Weights of a small mixture-of-experts language model, trained from scratch on English Wikipedia.
Size: 10 layers, width 224, vocabulary 16384.
Training: a variant of Muon for the experts, 352M tokens, 10752 steps.
Below are experts of layer 5 (counted from 0) of a mixture-of-experts language model. Rows are named router (the router's row for the expert), up (a neuron's input weights, with its number), down (a neuron's output weights, with its number) and show model dimensions 0-223. Each number is 128 + 24 x the weight over its row's rms, rounded and kept within 0 to 255. Numbers have three digits each.
After each expert's rows: a language model's description of what the expert responds to; "raises" lists some tokens whose logits its average output raises strongly, later layers aside. This comes from a sample of Wikipedia text that the model never trained on.

# expert 47
router:125146136137146156138149146123126126099103113133133119145152095169146113119136131172113136123139079118113144129147144076139169156137126131107111138166084042166125144115145155127130169129115114164109098115142149110095093125119134138141135121126116180145130152210125114120114127110128150121137129126147147042135117140103168135130090184099126115084104138169147141124110102074156143097097150123144112106148143128163115126126130146139112104144114140159169154135114156117116111152141133152100123084150141144176125107131147126124129127141121108116084180136119138125147089106103075109119113136153139131113139170147116126074155117102166143139118126106122115095152120074140130147135
up0:173159142142134114141099084089150143127133102125130119112124129123086142119117166133146159137139107123176116129174152125132133166099136147101091119121137185126143128126135110105144117122113085136116104112143148104114122153163084130122083138118125167158129125112140181140155084113138119143157091134130115092137137111168118133126140146119149149138144127172138155092111078134162166089126138143140142174131117143163145092145115112117148130147131151151112094128124082094096057121099130069121145131153126112114147123119117124133110159113122115136138151158146085096151144122229163148165141099147132097119155133126095141107105148118097128125085132133104120117151158123121182132129
down0:114099114123142126084086133065134152094141117021131116183165102120132095113104131128135111156139090136147124121110083187112145103121124145102117081146136119176139094174132123135137144127116142158133120093097118172128120101143128150157135125109148155075126152108171110120169139119109148176122122113142104114129126139114124123147160118151148136095148170134152161137131110143113156145173123124117139148110148148111148187148103110130128124132142147126119165114132137106105117141165125121133147131115126092143121064121141111118096128152084129118113103117166119118111121131119118142121143124141098123178108146106126108147107105161148135134151177093094107145153140131080126127170
Description: Plural nouns, noun suffixes and modal or auxiliary verbs in explanatory prose, e.g. feelings, changes, could, have, -ations.
raises: " of", " in", ",", " on", " and", " from"

# expert 55
router:118110164103143130141127132118140080119117117191127124110164136142160130186158170166128127142121131135123125110156146078116136129159135143112098166144081061185120104115148122112142164119151095169137136114143135076100105138092132132148115120121136161130104139173149103127109146101079160121115113112138164075125115146112167115132091158087106113104119140170126164118110084095147146097103149096135129130161144126113120146120162163115127129135121155139113169150108137137134107142118150133116114115141124118159136142153140096092125148144116111108104145113092176162176125083082096108114123124160123160143155128136071121092125108118140133093166109094138125124133134131150158123126
up0:161141114148152178115122153129167157171106171166086154116149110119145140182120104170119121127126122117104118133157118089108139136165132155146145146127122079124112127140150125121113108161171089135130106144138141140126163143090101165159151127116087074187095138117160137126136100173114165134126163117108120121142143145140125117125156155151133075083133094142135159151166121124119137126148148138132122145130114147125168114123149149081131130140143135118084136123111162149136149125129080107157110121108131166129089128135159091116153124172101146105129100095110158110165125099153115105155116127115150074140123117128144141157101148146164142085098124155122110181107162102160133149092
down0:107133113107133118125132123109122177074124118108155169154145115104129090162128101094137138205160140140142139149121136131156144118117110101115110101158153196089113119109147150133138156126088138123128127154113147127104152164134086106085135174133113147154081174130141131160143117151138118146113106122082070135149164123173125103110130153114151121179104134156093127140162089119138122130098116120138114129135094142157130133159118138137110151123139109160151124107151129123109119143131125142121142146111086201091163096085142136088154117143072150151118161143105114098107110104121140123139121107144105151167103113103114094104136105120103162110155167116145132135117126130094107092149
Description: Digits and dashes inside table cells and score lists, such as track lengths 4:38, records 7–20, vote counts.
raises: " |\n\n", "ires", " |\n"

# expert 14
router:130116112124175134119156145118138095123136152180137143126145087149128103162138140098145146123115110138142150096164172098135131122110122122103097147142100117180133147129112112108140169149146089148144133101151126110112097140092143118120151109126147139156109150174130110114150130103107173139120099129116153082152112101087159138131102114074079122136092140192109159134104087095139134077105149119134115133156144127159106139116152155138104109150112137148137126117125158154135129127132125162116109082171117111151172113121137101118127084144127136146120120177148129117135109126101115150113127146170122105127160182145069118060172105081119142092113127077111145126103157105133143132119
up0:141089075093130095147136181123129094124118153147124057133087115114120131129148166153116118124134147129089100125163159100109145114106094109079110105139141116119154147137146083125146115128102148114155148134176109149095115110131159102119130148110117135131123120167089094128161114108130119154161131100130091143085110158138130103107109117151149112141104143114148119133166117134101126145173131114093150150111127120114142194141129102131158097123129153194133122117151157145117088153122122179119087113166099149142111146159095121102156104126110098146146169158148133139144136115105133108113151082077151096126130128119140159133117127117165152138098101112109095120132111120134188124176
down0:146147115129151172152088151106055110099176114092106133096155158101102154096105120115119150099136092150083128111114117167119135134106128089154146104155136106127168160088131164127160119109154167125140147100082172105143106137131148129135138123138136121113133148165119146104163077142125130088134163132125129107118097097162123133140153123147144130126122111118121185136140140144097150160116143092130134083095118130120156153131140159094101168139098135204165139156158122080111133108144152093142132150101107160137142138140134160113144128106126071139147101122122161165121122091113089113147093115114102134151127125134107134169142120145128136123121101133153077155135128102143104124137
Description: The piece "as" inside or as words (measures, ashes, plasmas, as well), plus numbers and cells in vote and result tables.
raises: "hes", " possible", "hold"

# expert 61
router:136122131122129135129117112074111112133168109173095115088137145135150138118120143149114122145111116118110130126133154075161168098160120115112120149144120103154152145110135110124152138160143078140124102086133180169052137167121157156157109156146145134125171142153153095122139129100095172080107133110141116092134087132127158123138097150122126116086118168177107141161123130115146106116116144120139106077167129135134137140129142150161136096144084126191136133150107153135114109143156163106090116116177144112154122115139145113123107112156093097108124139116156154152120101121111092116116110080130142144118147126163099125092151076121173173153128104106143111130125155142098113142142
up0:115124159086120086141161121144163134112103104116104153113123156133106129175155118148084136103129141142079120136166139105129123071120112115112118115114121150120161139070146127091167142170138139163106088126139149113106128143126101080137140143103122138083147180116155122141156126096134131175085117132186131100146127120148142177129098080104099113114110148136117152095140161114138130091131132121112073106115192179093132157110108128150120119134106153122142113069120071137139128157118143137100131107132137137164116143103133137124106121185155127104116137123163154096128146099108119130170138129106140130101143104123124119137091108114154173154167129152141148158118130122141135104131
down0:155134131144140172128156107119082138090119148141110066108144165096118117141123078095114140134133145111126099111131147125127126145182110112107102129187132157101087124166172132126142104177090153139181087109090102154111123162125111118100155132120134163148084141127142120139153165150149115131133100113166165116147125107088102114120151152151126190092160138147114126162136138149063135107138117138164147115125152136124114121196132125126142124114109113109126127112103104094115096122089113112155136136103133127119084136168073112134128139155143118122137140154102119132133125095117110126179168150163105153127101129135169087127091140141104149084129122152128118136134114125119140107132
Description: Opening pieces of verbs and words split mid-word, often after to in scientific text, such as concentrate, estimate, discredit, Testing.
raises: "ative", "ious", "ously", "rated", "ation", "ional"

# expert 43
router:151124105107151097131123129093134122114090122172121126137202066187143133140109156155112133149133094115135131130157153089138130151116169133111110139119133112149136135132138097100141120144138099160099103152145115116085084142094132146143123126117136148150162156170115087082124142118125141122144149129136151091106088139105179144163092171096135138116112149161151136135106082088133145121133150107141090126157133121132140145101179159122131122161123158142118153118136120128098123141131147119091116080181130117169151142130137112138126069141144115126074151142107156125142125104093070116126119148129132148151161157168119099087126106109149148110136121106136116092117102087123159154151
up0:111102130162090119117139107109134103149134088157128128163184127121115138177117137119135095110147133157115169159086143098148121087095119077079149097125150117105168099167093128115114142112110142136126123132122162157127104132105078165092077118118117160136146171121144161087149125100176100102134116108142154135082118138097117100123140151118103174171134103149138113087137124096120140113136142122120105086181183097132144127114144161114132147128148109083104098161101141126119105119101100104107125110111161144133128142152156127142163123138115104076133103134150145163124167131103128102166097121131083127145172121126136097119151128156112118126132131149101093145128159129130149132148
down0:117138156168116154143149124091140130139114142123102167149097112136100103138133108103110083164109142126124151105120101111120117123129142154114119136147117133149154149110111148168178135075074100164168155101148128080124105128133143097180092117173131124125123126124125108165160150113139162134094125130189138101133142125096087123136148142172124147150116150090089142132126096128086155125096101127122142138112122099119106126180106078124150122154129120135112118127198137099100117115126096131143114146063159152115131129090110146142096149129097164105121106115157114119112140149123126144149149098088182124153111138110162162132098172133170099148102145127136106098167142141125131136116
Description: Generic nouns that head a phrase or label, often followed by of or a colon, such as number, List, type, position, Site.
raises: "ed", " referred", " of", " called"

# expert 51
router:145145152129144120097116134119124085110129123182118137103179105140182117159149106154124148161140093116127115136137149076142169122102149150077134161146138089144129136087137147119146149136160107174095097144121138117110098145119131125176092125139151149166145125150130097090170149113106158147130117121122169120128118129100150127112081156090102123063140124156144146125124103075171126096101161138135076118166129126115131129090130145136119123160135167118116169130087170141131079120112180140105105148150146122167143087153114123101136112124136131112120175166096141140144117105087103102111094107149119161170130159143110114094118101105131136142134115110122137103145134125122123144133
up0:159109117110120150096133107111130132122108107159143121113177135149128169155100114154100109124142114139166114154107147080130142131097117098146108168143149120107149129101138154141105158156163114133068173136104098120111125141116136118149140128149147109087153123120128145128125161167113084114112142182136164116182131137136132093103121114089138101142151138142141108086147152109112143130127162125132123120126100094097125108068150092085105118131109127121103166167162140127161155108123198083119093138084129137127147151143129117153120156146131127112120145162153119151093184156113084075150149143148133096101158122076130156118113130153156131130142124141118095115164112118081107140150
down0:128101131103134138142102135103106118115143154124107118181160140160100110166115113116142103139139104109116127126128132082137156155130141164108104136114149183129162126147095124119129122137086141122161166126142150083142146113120139136121105124123097106078145120101160131101108155175110147125113099096163091152107084123107128126150162092150142123127160125140105178120173085139080143127108085156143122172087085110107156133117125162151158133129128162137139097119149103128090126104157128117092096093157161111118135143118141138122115171142144119128173114091133129114138134140113110195151112164147099123068133129156109133180099128162150124103137121144099111099143146126090134150172
Description: Nouns for leagues, cups, seasons, teams and regions in sports and geography text, such as League, Cup, Championship, province, Alabama.
raises: ">", "ft", "hed"

# expert 7
router:102138125147142161119143131102141096107123130197082140121137139136143101132106136124140128147143113115108136112163180116121122147120133157128116149130108116136115099112143085103140135105154080160142113146114150123127090148127139132162144101087133162163157188178147072119172125140114134108130131137150137106151113120110101120123106137134134100129072141144138107155159121094121129095124178120139133128137146119148123157121127165093116108129103138157155123144133111150138107150134149075090088129187118128133143101108129120132129099169107123077126151136136138144153123082097082127106113134149113131176169168161095136062129140103131126131124074091077130075141108108160145119140
up0:116139092101101105174108126133135136108109094139128144112110115141095138142130130162089115153155150105169137133138148110082135133065119148122119125128128105153134091159151099128131097099141132139192148117128120131128143138138135137121139122102154141150132097153130106112130150117129116094069167153130106104147123174118084143134128153133087151165137098139165157128138129147089138099134143159143101149128135132109133115139156118101104138142136126166145125104156179092143131144157162108052094157117092147124137106157114098111151128088116130135154160141109134120145125143119097156157110123165122152080160170133089133141101072163110121134066140091093126146135140107147158075155
down0:137139127088144112111145146116140146134088167085119130102106102146163193146143118119091098064147103154139115089100099181149137119112123111114147145127143129142127158105168135109169115134150121129088091150119120143150153095149127159160116082131173127101116148052138159141114166115109126137134075148108100143105120123137110150095090130123147123185149115150130134130152124072112140161116144119168148147127129112101111127139094129174137108117141174116108114154119159125131138121104131150158134107100139155146115173138143121112072109135166097147129150145101146152127154139135093118157133129074134115132111119093088141162097093131137105164149136128131154092149146135128118109131
Description: Periods and line breaks ending sentences, headings and table rows, including abbreviation dots in species names and decimal points, such as Benth., 2.00, ===.
raises: "==", "|", "The", "In", " In", "-"

# expert 29
router:142103108116157105127154145118126117110164100169125158157150096127152102141094148145124103133143108098087114129135134107143111136151135158104124167156142110163135139106138112126149147129127055145159120119117162155112081185103176127146109110134117116121134159143185101118169128072067160110134151149146164085110106075112153154125114162091099085122118130140123131130111099058159094125126143083114111108181138154127143160133144121134109124126127144161148155123133132128128099123166134102107051121147089111122130129122181121084103122155125072097111145134103129141135130140120141131123120141144138113153131129118128123156139116107146148131115096112142102107136130114085141122130
up0:147127096142090100103144142110150135054166124189129155115138164121111117136124128148135131122141138101114163128117111151083105167145151150090141087152082098132130135130135102134116120132151128112151135102138127171131111136120143111149101078122152151185174131161116141139149134177142114099132116167139099126105156073109125098169101124149173169115135116131147114123113125117125139155133114177130130150140098101126131103112128142109105132113149137095132171093125173138123134143139120115151111170119118120100113133147136101043106138126085148135118120154141173106117114122129155128120139114109135156141142057142105139123145135120137150117102170123129108082099146119162179142089
down0:103125126136121156100159081139095082128073129131144110127156123182133162128129139086131156140125087137148099129117122174104132101124146152106155087111135136169130091115119137114102135125126114130110148127105136142094141107140138132135117143105116119134142130070134143085109158149134093121119120110119096173138152191118140099076118108176101129107102125103129129159177108106155107084154116138090122163154096156126158158127147143126153158150111122141091154160122176163108164139164107169133144117126097179157138131125121143146124136093127139124126108070108158114150141110105140127126121123114128128156111203113124091124128168135086142119128142133102149135104176126088113140120
Description: Single letters starting a word split into pieces, often after quotes or brackets, e.g. R in Rule, n in normally, Z in Zadar.
raises: ",", ".", " in", " (", " ", " |"

# expert 18
router:095134146137155138081111117113152146097095105165120124136133085149130097146132129145165128134165104142117134176157181100114142117139118149093116186180129086128152109143094130120113154136159075145122110132155130102107114183120160116140116128112112113102156179159137080083130129114132137113136150135115119127161129145103128164127132113082106124129084119145099150130122124074134147119110162150135122125162122134195160137120144153119124085122109149146147122100100150115131106167130173091108052078137099120138130117132118107130118097137136138092153174152121138131160121104114115096132111122137113168168151108144147096109128107111161160119149145110106105118156135108138167130145
up0:136118101136127213127117153127103142120135130121108107099154097083122114156158105096153095159125113129115132124159115106104113127138139185130155164176152098155141090134132155139115150174168131116132131144132095140135106157115140133089106091162097147109130161125162114116156119125138128090135112119117085133131141122146110167083118126080140140093131106118096112157116125152137079105134109163166132161150147149119138159100151147146139098131109112160125121094115139146108105158115122144114136130158135122094127123171158146132124061140113081159124138090128124129111147132132115128163122126140136085075113142108083122130078137094161159155111123131166122134108091100138146149065
down0:074113139105145185132131111105145170117145120116135099152122095140124164157123133148163160157149148124114135083138128136123143153141177125127125151160145144110113130107119116118126108107118096096102078109084122142143132117122143070134140090133117168161061128107170155104092147140141130112137095135143102113162113126115162114138164156142159127083142131133142096110130135146137145091067111099125138135149120133123120075135109138093132129085164104160095090097180142107129133139134160132103134144138130126158111118154129095090155170133140153166167130121123130139129117111128142137135130145125097113130159147070133169145109103141178111135157171168152133110100108120097117141082
Description: Opening parentheses and quotes before a name or abbreviation, LaTeX braces and backslashes, and first word pieces like cor-, Mc, O.
raises: "a", "e", "r", "re", "d", "L"

# expert 36
router:119124111156144157117139159153113090145141081177126127174139108155120133169075145150095127169161086088153120137127146074148135126139131139100113153126127110141132133149129105107140139163137078150114155112139119139103138154126113084159088105131134128164143137129192111101154121115103122126167119138097154094187059121104144167138131145084087114103117157147156179131142118124138107085107146145105135110154128136139110166108140163105117157119105141149140150096145116114083088149105140118135077126139138108126139098156159103119144123117091111121090134142103144123164151144103124112157121113118121139148172134160140135117153108145173118115138109084112124100150125128084150129124
up0:124120139145136136132136163164097150128110102157122117111159121145119151124114112164171137149133139097123105133130141095110117148092135116150122146094115131138086120146145119101090099165136142123141120157120115160111122131186112122153097119101108078138133136165181112112133051106118111078148126122131077121146119156076144134151092083109125106105129132153181126194101129153144106110138149131100099115189124141091103124104150127121152108098142141112128105098099115179090160109087165139118098130133132107115135123127118123121127180168095146117153105118112174118133164126123133129121140141126147115182146118114086142151093136124147112114102125156115146099133123123100181160104
down0:144115109136125114114095148130169106112100138129131115108146142156137144110136112112117133112125135107144085124116147082155133133171132141120131129141099110144106127156116109165126090157125139124096096104107099151125125148117145097131128148141146130164151111116101149148122168165114136119127105149131174156114112095108092163105125131168110177113141133085137105141147170132135146193116139130129172147115122128136124110115126110128082166185150094150152100139142105139094149143165179099073144123124106113141123115136150098144154127111100143067101156149119103131123139136185126103168111104179124123092104090111103162114129113154083107204126113134129128134064102138149133097145
Description: Opening consonant-cluster stems of ordinary words and names (cl, gr, sk, dem, pal), often after the, a or a hyphen.
raises: "ants", "ades", "ands", "ines"

# expert 11
router:104121110140134140111148122105122135093107113170098099118155115168138116118145139176147110139140105119103103135132108085160141154136092151118113145154105075174176105088122115169118192111187086178149117131124133107091114143069138156182118116114133155144145115145163090086092171131106156137133132145114125125127114125129175104133100149118106126109110113181121129161137104116131123103124168137135104130153121139112117118104173161132115136079117101132153154151135130175129114112135122144120103095150107137134100132132132097115142107133133156105134162141124164170159117122071085144128143115144128139121141168134087151109103110085169159122126120140122099094107127130119135168125
up0:089158128111115158128123131134146158139140113165123131098117124124153110090114165193125094134135119124081143127106127110130133078119098107136136148169175107150112138119109136144134153104126137136094171097099124082134088124124148153171109118145119163161123130124146123089108130147140085103110129100167111143128118147154117134137122179117107117160113114158169129097129063098115128054121144137166126109154111148136121158122134137121103144119114142132111100063124168134122121064127090117075107118111155123146138129125134130131132130135144122153146140145128143159127156141123140200150092137152149148143108171137116102115107137150104133063122086150168103141123169117143122155126
down0:103137093075156099160123163133156150099081127159119096170089190079082121173127158139093172149105139132111155100175124105141177119145138150096141165091130135130136111165109123099107115159124129156151119123152085144145140083128160126158117127148111118141098104138121158143140157114118131147172129133115132163145154134121143140100106150109182145136144146088121120094109121166169117140126115158142133109106121140125140142167156108107115134139133137121169112095109150124139154093132147090140154174143103109111110102142140139114087109112124174105107142113112094106148131120102118118123119108160122113137109148167138091134125135159087079116117117105131110096108113162096099161133
Description: Particles and spatial nouns after verbs or articles, such as out, up, off, back, down, part, head, often before of or to.
raises: "wards", "ward", "right", "cular", "night", "side"

# expert 52
router:103163117134109115138159158103141098123109117178117159141131145174140112201163131125088109177138096147117132087121127087139169129133116129115107149128115113144117146134141128105121151133185100193098111130140113136125089141129134123149099113055136193144126150139145118111131134107125150132125125131081165118123116093104156120096120168106117125121087153110097133143089113071127123102100181119136103112134147166143131156096163132132125087099134115152153168128111150123107105121117151109128110148150084123145167126139143089140136138165123135134111147123098128150154145113090104130107121133127062118143159117141109128106139156077145122134143115131157134081153124094137155147143
up0:130131141144107192122158145112162129135120139163133144112137127124138114122135121132117115082099124088129122139147149112128157118123137157145153121120104057159121184135162067149126145119111123167140139112119111131109137129190114132124147115105097115128156150149168149086143097087132140109137121092074123122099111116167108154126111119142173138133158156087114159129137126119173153138087110140156091116124139181136125143151097164131145109078129103136152106118117153145104111122121137100120179125120072124167189116096125113136146127123123114136131105117154134145121132106124164120109071132097113133130142145192100154145158171106140113108114107162128137151164157103101126158119
down0:111122136129109085127116123127105115127170167087095129157136120105166129169127131092122101087096110149132149113088102159056119141148119141084162121155109104130143111111124174179150115163118151137126149180104106154128132106106165144118139171090140160105066107151132135177142092165130134159182142140125120169128106118173093136153127141138118114119114099121125120115119090130126111104126123117130160100132127117113103123103126108097147135117113126148138098138163132108123071165128131126150120132112150121077145130116143141141097102119128136129125113160126141107121187148137122132141141129167147165136114154122112104091179168105170105094175111103127141153118134126149100089155
Description: First word in wiki section headings and table headers, such as History, Career, See also, Background, Schedule, Census.
raises: ",", " (", "ft", " and"

# expert 46
router:112120101152188144128154134125120069099113085168094127114131094154169127142163151151108132132153108122122138144130161099112131125115148167126130167142087067156136129110110128111114161146147101158128124111157125143128099134098141106152123108116102166166135152168103079077161149114104149125129134118144156090129101124085129139119109153047113124071136118141128149103131103073139123109113129132120136099155163157145137131149148179136107120121116142132143168110104122118139095160137133153111125086146098105142140118125142125126138157160129085121114156135115142145143147109090085099122127127147125147165144127140127134065150101100199161153147123119120129120152125109158138133130
up0:137103117157127130121127135136130099112078113147174134086123142108137130146138088111105146132116109111109129131126149103150137130121114136142142139155138186142126183125112163158112157101131126120080136131125127132104186116113151116090140127122137167150135163118153154155169095132117125122117183117103109124107101135097137159114111106094129136118108174147127107129149117132115087099166122124123159108087136122142064112120133164142100120078069144178112088110127106124152125139141110133094099088193187113133108100109143108119119107133153126132111146160124130166141167154104103100120164171093136131118138137162120109094110147077165127127124116124178144078133125106127162135120
down0:098141108092088103109145136157091137086103107100115166133096091119114140083153114130110127149156119124094106128123160125147090120133118135184122124125142095097116101151141133156146122156087101113156170100173128117129152116104161133137110128116163106157103109140164124184123161122108117174107130101186153122150163172162107111159121161139120101127143165163118143147091098162095109092121115080082120149161101169118101132132104129117124108156165117171124143127129160116138140135112079100145081147142137142100113139148155116138109107112130150143099124152123109104114162098144144094147131171112128128130169119131119110121161135138105130144128137137121140155121118075167140096162
Description: Plural nouns, passive participles and verbs in descriptive text, often followed by in or by, such as made, arranged, built, songs.
raises: " Succeeded", "/s", "ñ"

# expert 57
router:143138140136128109128112125130154117087134085197118153105151092136161128161109158103097118144110122154110137136147122076115152127129129145130146138122093112133148108131135124099128138127168089196143162166107166117101097178094112127171099102110148158167125143152143080084127134119123170108126143139116176136141103119126160152107116128136132142079130143141099129134106148090190116041134205103140103117163114136091151153091164134126113129134116136124114121092141133099144082123116163130113139133155121134156117128119089083137098120161129142127097126161128139119140133119098105103132131139160121137158134136139148103090126138111119156128139099126133121093136153114096135156123
up0:139162166074152097110142169122170153133107104135144121156086144168182120131103119129102140137138115176115103142125137127097165169127145101104118179119113168140120106142139102113185174139121162165137107117152070138120087107134096140119131129137110128120119099134128114104130163145109172122111141127138150129151136108093170143111130092149127099118113123129107168139102152135112088151155067131126136115137122130132139149080126125126148132134169128171138137161089176104117106094112142137117104106125131101156105142116123139105151105143155119106147125077109135159126108093089128096118125114132152118112133143104116184100164108097126095143086147126171130108161083128123100156109
down0:158105110138124170133118177136116114134124146176131129164090154129124067146155096123132125111148133134118128128109145088167097147117122096137132117130101148112145173110116058094142133097100095148119169116104138129151136128144108151139119136164120085105132124119147172146151118113115110127146134152157126143162153130129104134136090149089115118139117134139121118153152147110095155161106151149121128113111186108176084087141104093168152138150113088122155123122139107110153152123094151167110107147124154131102134151096104109109178131077113083088100121151159150139115089130169116099154101123130142169135114137151101141142106086110134088168134114151154131107140152090148157097139
Description: Field names and values in infobox-style lists after a dash, such as State, District, Phylum, Coordinates, Owner, Style.
raises: ",", "–", "."

# expert 1
router:114150119140117112135110119135136115137137075203122153131128129178150115139143149135134157141139129110090131117121129083146174125141143165122084174128125100111137124076127105122112135175139043163114149164162166132090114149132122124170142100124102146110131168152125055062129161108125156108143154143101123105105106107152142140150110147084091137131104156134148141125099112097134132109103176106142128124174112132119171121110114144112131078089108129121168161100101111142124124111102147103130097120148117096125125102125137123125131127135108118109127138166153159152155140114114084105129138121138096142127153151140150102112158086120132151144145108120090134138145113116130180138113
up0:106115128152139129105125111121136108109109136137118101090115161097136150125177163099120127161153128198089127096116103115199113111096050101108109136170098125130115139094103145128148139092130102142113151134143176139147104126164156146090128098103141116154145134126131111148108116171104135150095129118126104108104089111149162126137138123122122117077108129115123176136140099121121081125139136154121133145151105150148100090149132134184172133064142095119141101150115134141141161157139154116133127127109109130141123130154140127140127136111095123076139122147130138128106124131084142118095131101100146103132114130125086183099150135168110134176135130142116141097160130161112119149188
down0:125140118102127126175112098119114123162115165112120107135131138078105171158117164106140165086118092128101106152175106102141146144075101125157124150147142106160126133117114123131114098097129168115139101176108108130153153100131171143129144139147150156099156110165113133163126159111128124096113151178148115147106142112086097116133103103096091144137082137131075136135181145138107148164140115095131140113127144135150109151158123177148131091120152109128133111146093128132069139125167098110147129161145107114151091118121126169117102112146132100159165122197129110113126153109125128170089135138125108141114127140100106081120133122109139171136139138112149083166104110137122115159142
Description: Line breaks ending infobox fields, table rows and headings, plus field values and labels in music infoboxes, such as Genre: Pop, Zealand.
raises: "-", "|", " ", "–", "and", " |"

# expert 60
router:134153125162129147132108152070139108114133100176099145144162082121119098147118158135120120142131118085123149098149154088127121128120107155123149154158122086164123146138116113112127154111170107191117140100123155101133096171120132131160141107098153161157133110179158091072124155097104179110110150138108151115123101111116181129137105164136123138117096138143119145124127099110152096095107157097141110145165151123112134124107146155119115113139162140149114162111086111132153115148110148159155110121169101101136119099114143090154140107159107111115100170141107153127190135106099131095093118107128105136133170126115119115092152143106135130120157068086136141121128166105106121146111
up0:110140108118163096147137152138101136166168080147151114130116180131108127103119080096113147143140167124116121179139106098118159103152109119144124136137108111131143140119083127102144193087104132120116133108147136158147149117126152159155146102097124129131112162163181108099147121108101157109124135132106137139122065106093085144127123105153128162120113079136132107118134113092118123144123112165126150162134192120085113122073147129155143089112157150134112129164127138117111175102135146140117169150131108094135151109123094117132093047137106115135154113180144110110139097131101118123112120190120099135123113175119135124128121095133135108098120127139116137150138112092130143123147
down0:128086100137080128156134137137137161090155110108120089164133130173126056108063160139087140114098145127119153136127144143176116137096122119127105104113132101114132095139161140152082146160105097116163123110158124161175145115165152149160136130139138165109098121103115145130139120100149186105132124153111159226131135140139140145108146141115135117136134087099099143135100137084144120140071121160138091111082111095090122097151121144121103131110151148122129127131111157130131129141168163138155139116106145139155167136128132121112143098139151118125149108125131102140129148126114123141158154112177134117154085149144145136126128134140144086128143082132152112102106100127133103142099
Description: Final year digits in office terms and dates (193-1, 201-7), table pipes and spaces, and succession-box labels like Preceded, Succeeded.
raises: "\n\n", ";", "===\n", ";\n\n"

# expert 50
router:116150130109149118078111141091105078123141138170127131126157122152129139162122123162121125146144074136100140097132126089147179155092139111098144161149134075165121116124107135128162133093180108189117118184127171117128100160097137105140118117098137160151164133149126108076144158157119153127147129114125113104149102107105143143140112152096116145097126117139157153133121095091154135093085146111120087116145159163122131159150135147125093109144147138193138165106112141159118090141127158143120096105161090140176145112130111116114109137129110134083123161123104154102130118111080100090134095144156127129123178143137147107098136106129141149136136120084119129108138124123122117152158
up0:090103098152164145110151120167087129148148069127138162083128130131151150132144133149107086149110094111118088131152137128129079146115133121099078145110134157144106121136129089122146114161144113130124123162145157151093095163136117121097184111091109122156160138119145151131147112082137128107134156139149117112110138137086141156139108147139143156120129142177164121151108136098129129159093127120150121148137162112118128133133136139096130148111112089146086168106126111083133100129081128193104136103113109156102133134168081107127098175119127101138163133148161131114171129069146090120099118130114163119116122134126131123126152113181091123165157124110124118088115166163126117146104
down0:093083142097136109148124115163129135143137115106158112087105134123090115137137141156114101128102130126095158147095134111163125115178122135108117172108098120094113131105095141111123094106146114148158125148111156127149161135091164154119121132105151142157149150158102150098126145133157103141145133123126135168145133101082089144115121149116135168120135125116180169118146168155164136114131130107049157139081193149106166160133119136077129120133108120150096100120164110126148096134144109118082146129152128128112129145095184112141122148130118132166115101090138102126077132152112161130123123083136099130116098152114147126152144150107081129172140123095152125115117125153133163175119
Description: Words in sports event and award names such as World, Cup, League, Championships, Summer, plus years and numbers in results tables.
raises: " ==\n", "==\n", " they"

# expert 48
router:112131124132135171132107145128142149107122118167093144124143110159137108148129153109086066143124091134126154100140157081145127145161107115114125152125090114165109119122124121093103160145160088166127135134143103144131079149105123133144118113055147164159146180138153104146144138074113131126122107156080148105142084111096166147101106154127123118119120155133121120127103133094143120106132166137137126111139132164132135181098180119113108090115083148187141163143135160113101124107121144136123106134127077091157157097130154102115140091144130125144095136147122150122171153115117097076122126141153100130149146159166120121115161128100150143122139100151129148087109145110134157141154
up0:121079102153132112146099121115103157174134125156114174154127124144163084122100185112069102116125090089117133128132085141139178147110122138131144103130102120138118095120122057148130155135124122161134110137110148172127137150120139133113112123093107173140136116135134125155129085154070136167099138167130067146135085136130130142117127132162140142136137123110163130133089111110143116107069145094136109108143087154117162119132142157103154091110098149161141135151120150133115156129092152137141163106153112148148180114131111133150139137172079143099117160135127103093135126117127115150123156130098134123103136133157144128162112101122158159083168167152131146106104115103133139143143
down0:130108112130118116170170140155091131136143126159156101129082119101083125096081149114144148095085107114143139143143136065148112077121104084147151138121127112118121129130136143140127123160125121167134139144137114103130153122140154138112146109101108110091068159138112168140163086156117159156155154159120106138079211127121121169101103101128116126102171080125118128129146140098092132140103160103160105102138115162105150157160158123173122145109091114170148119109105147113111159157108181138138146116131094138157166132168128156125147106116115116124109148140119141160141163121113128115157145146103096098105160143099119140164126132098158116130126144119150111105127097110134111124120
Description: First word of section headings and infobox labels after a blank line (Personal, History, Career, See also), plus coordinate pieces like ″W.
raises: "%)", "″E", "(\\", "°N"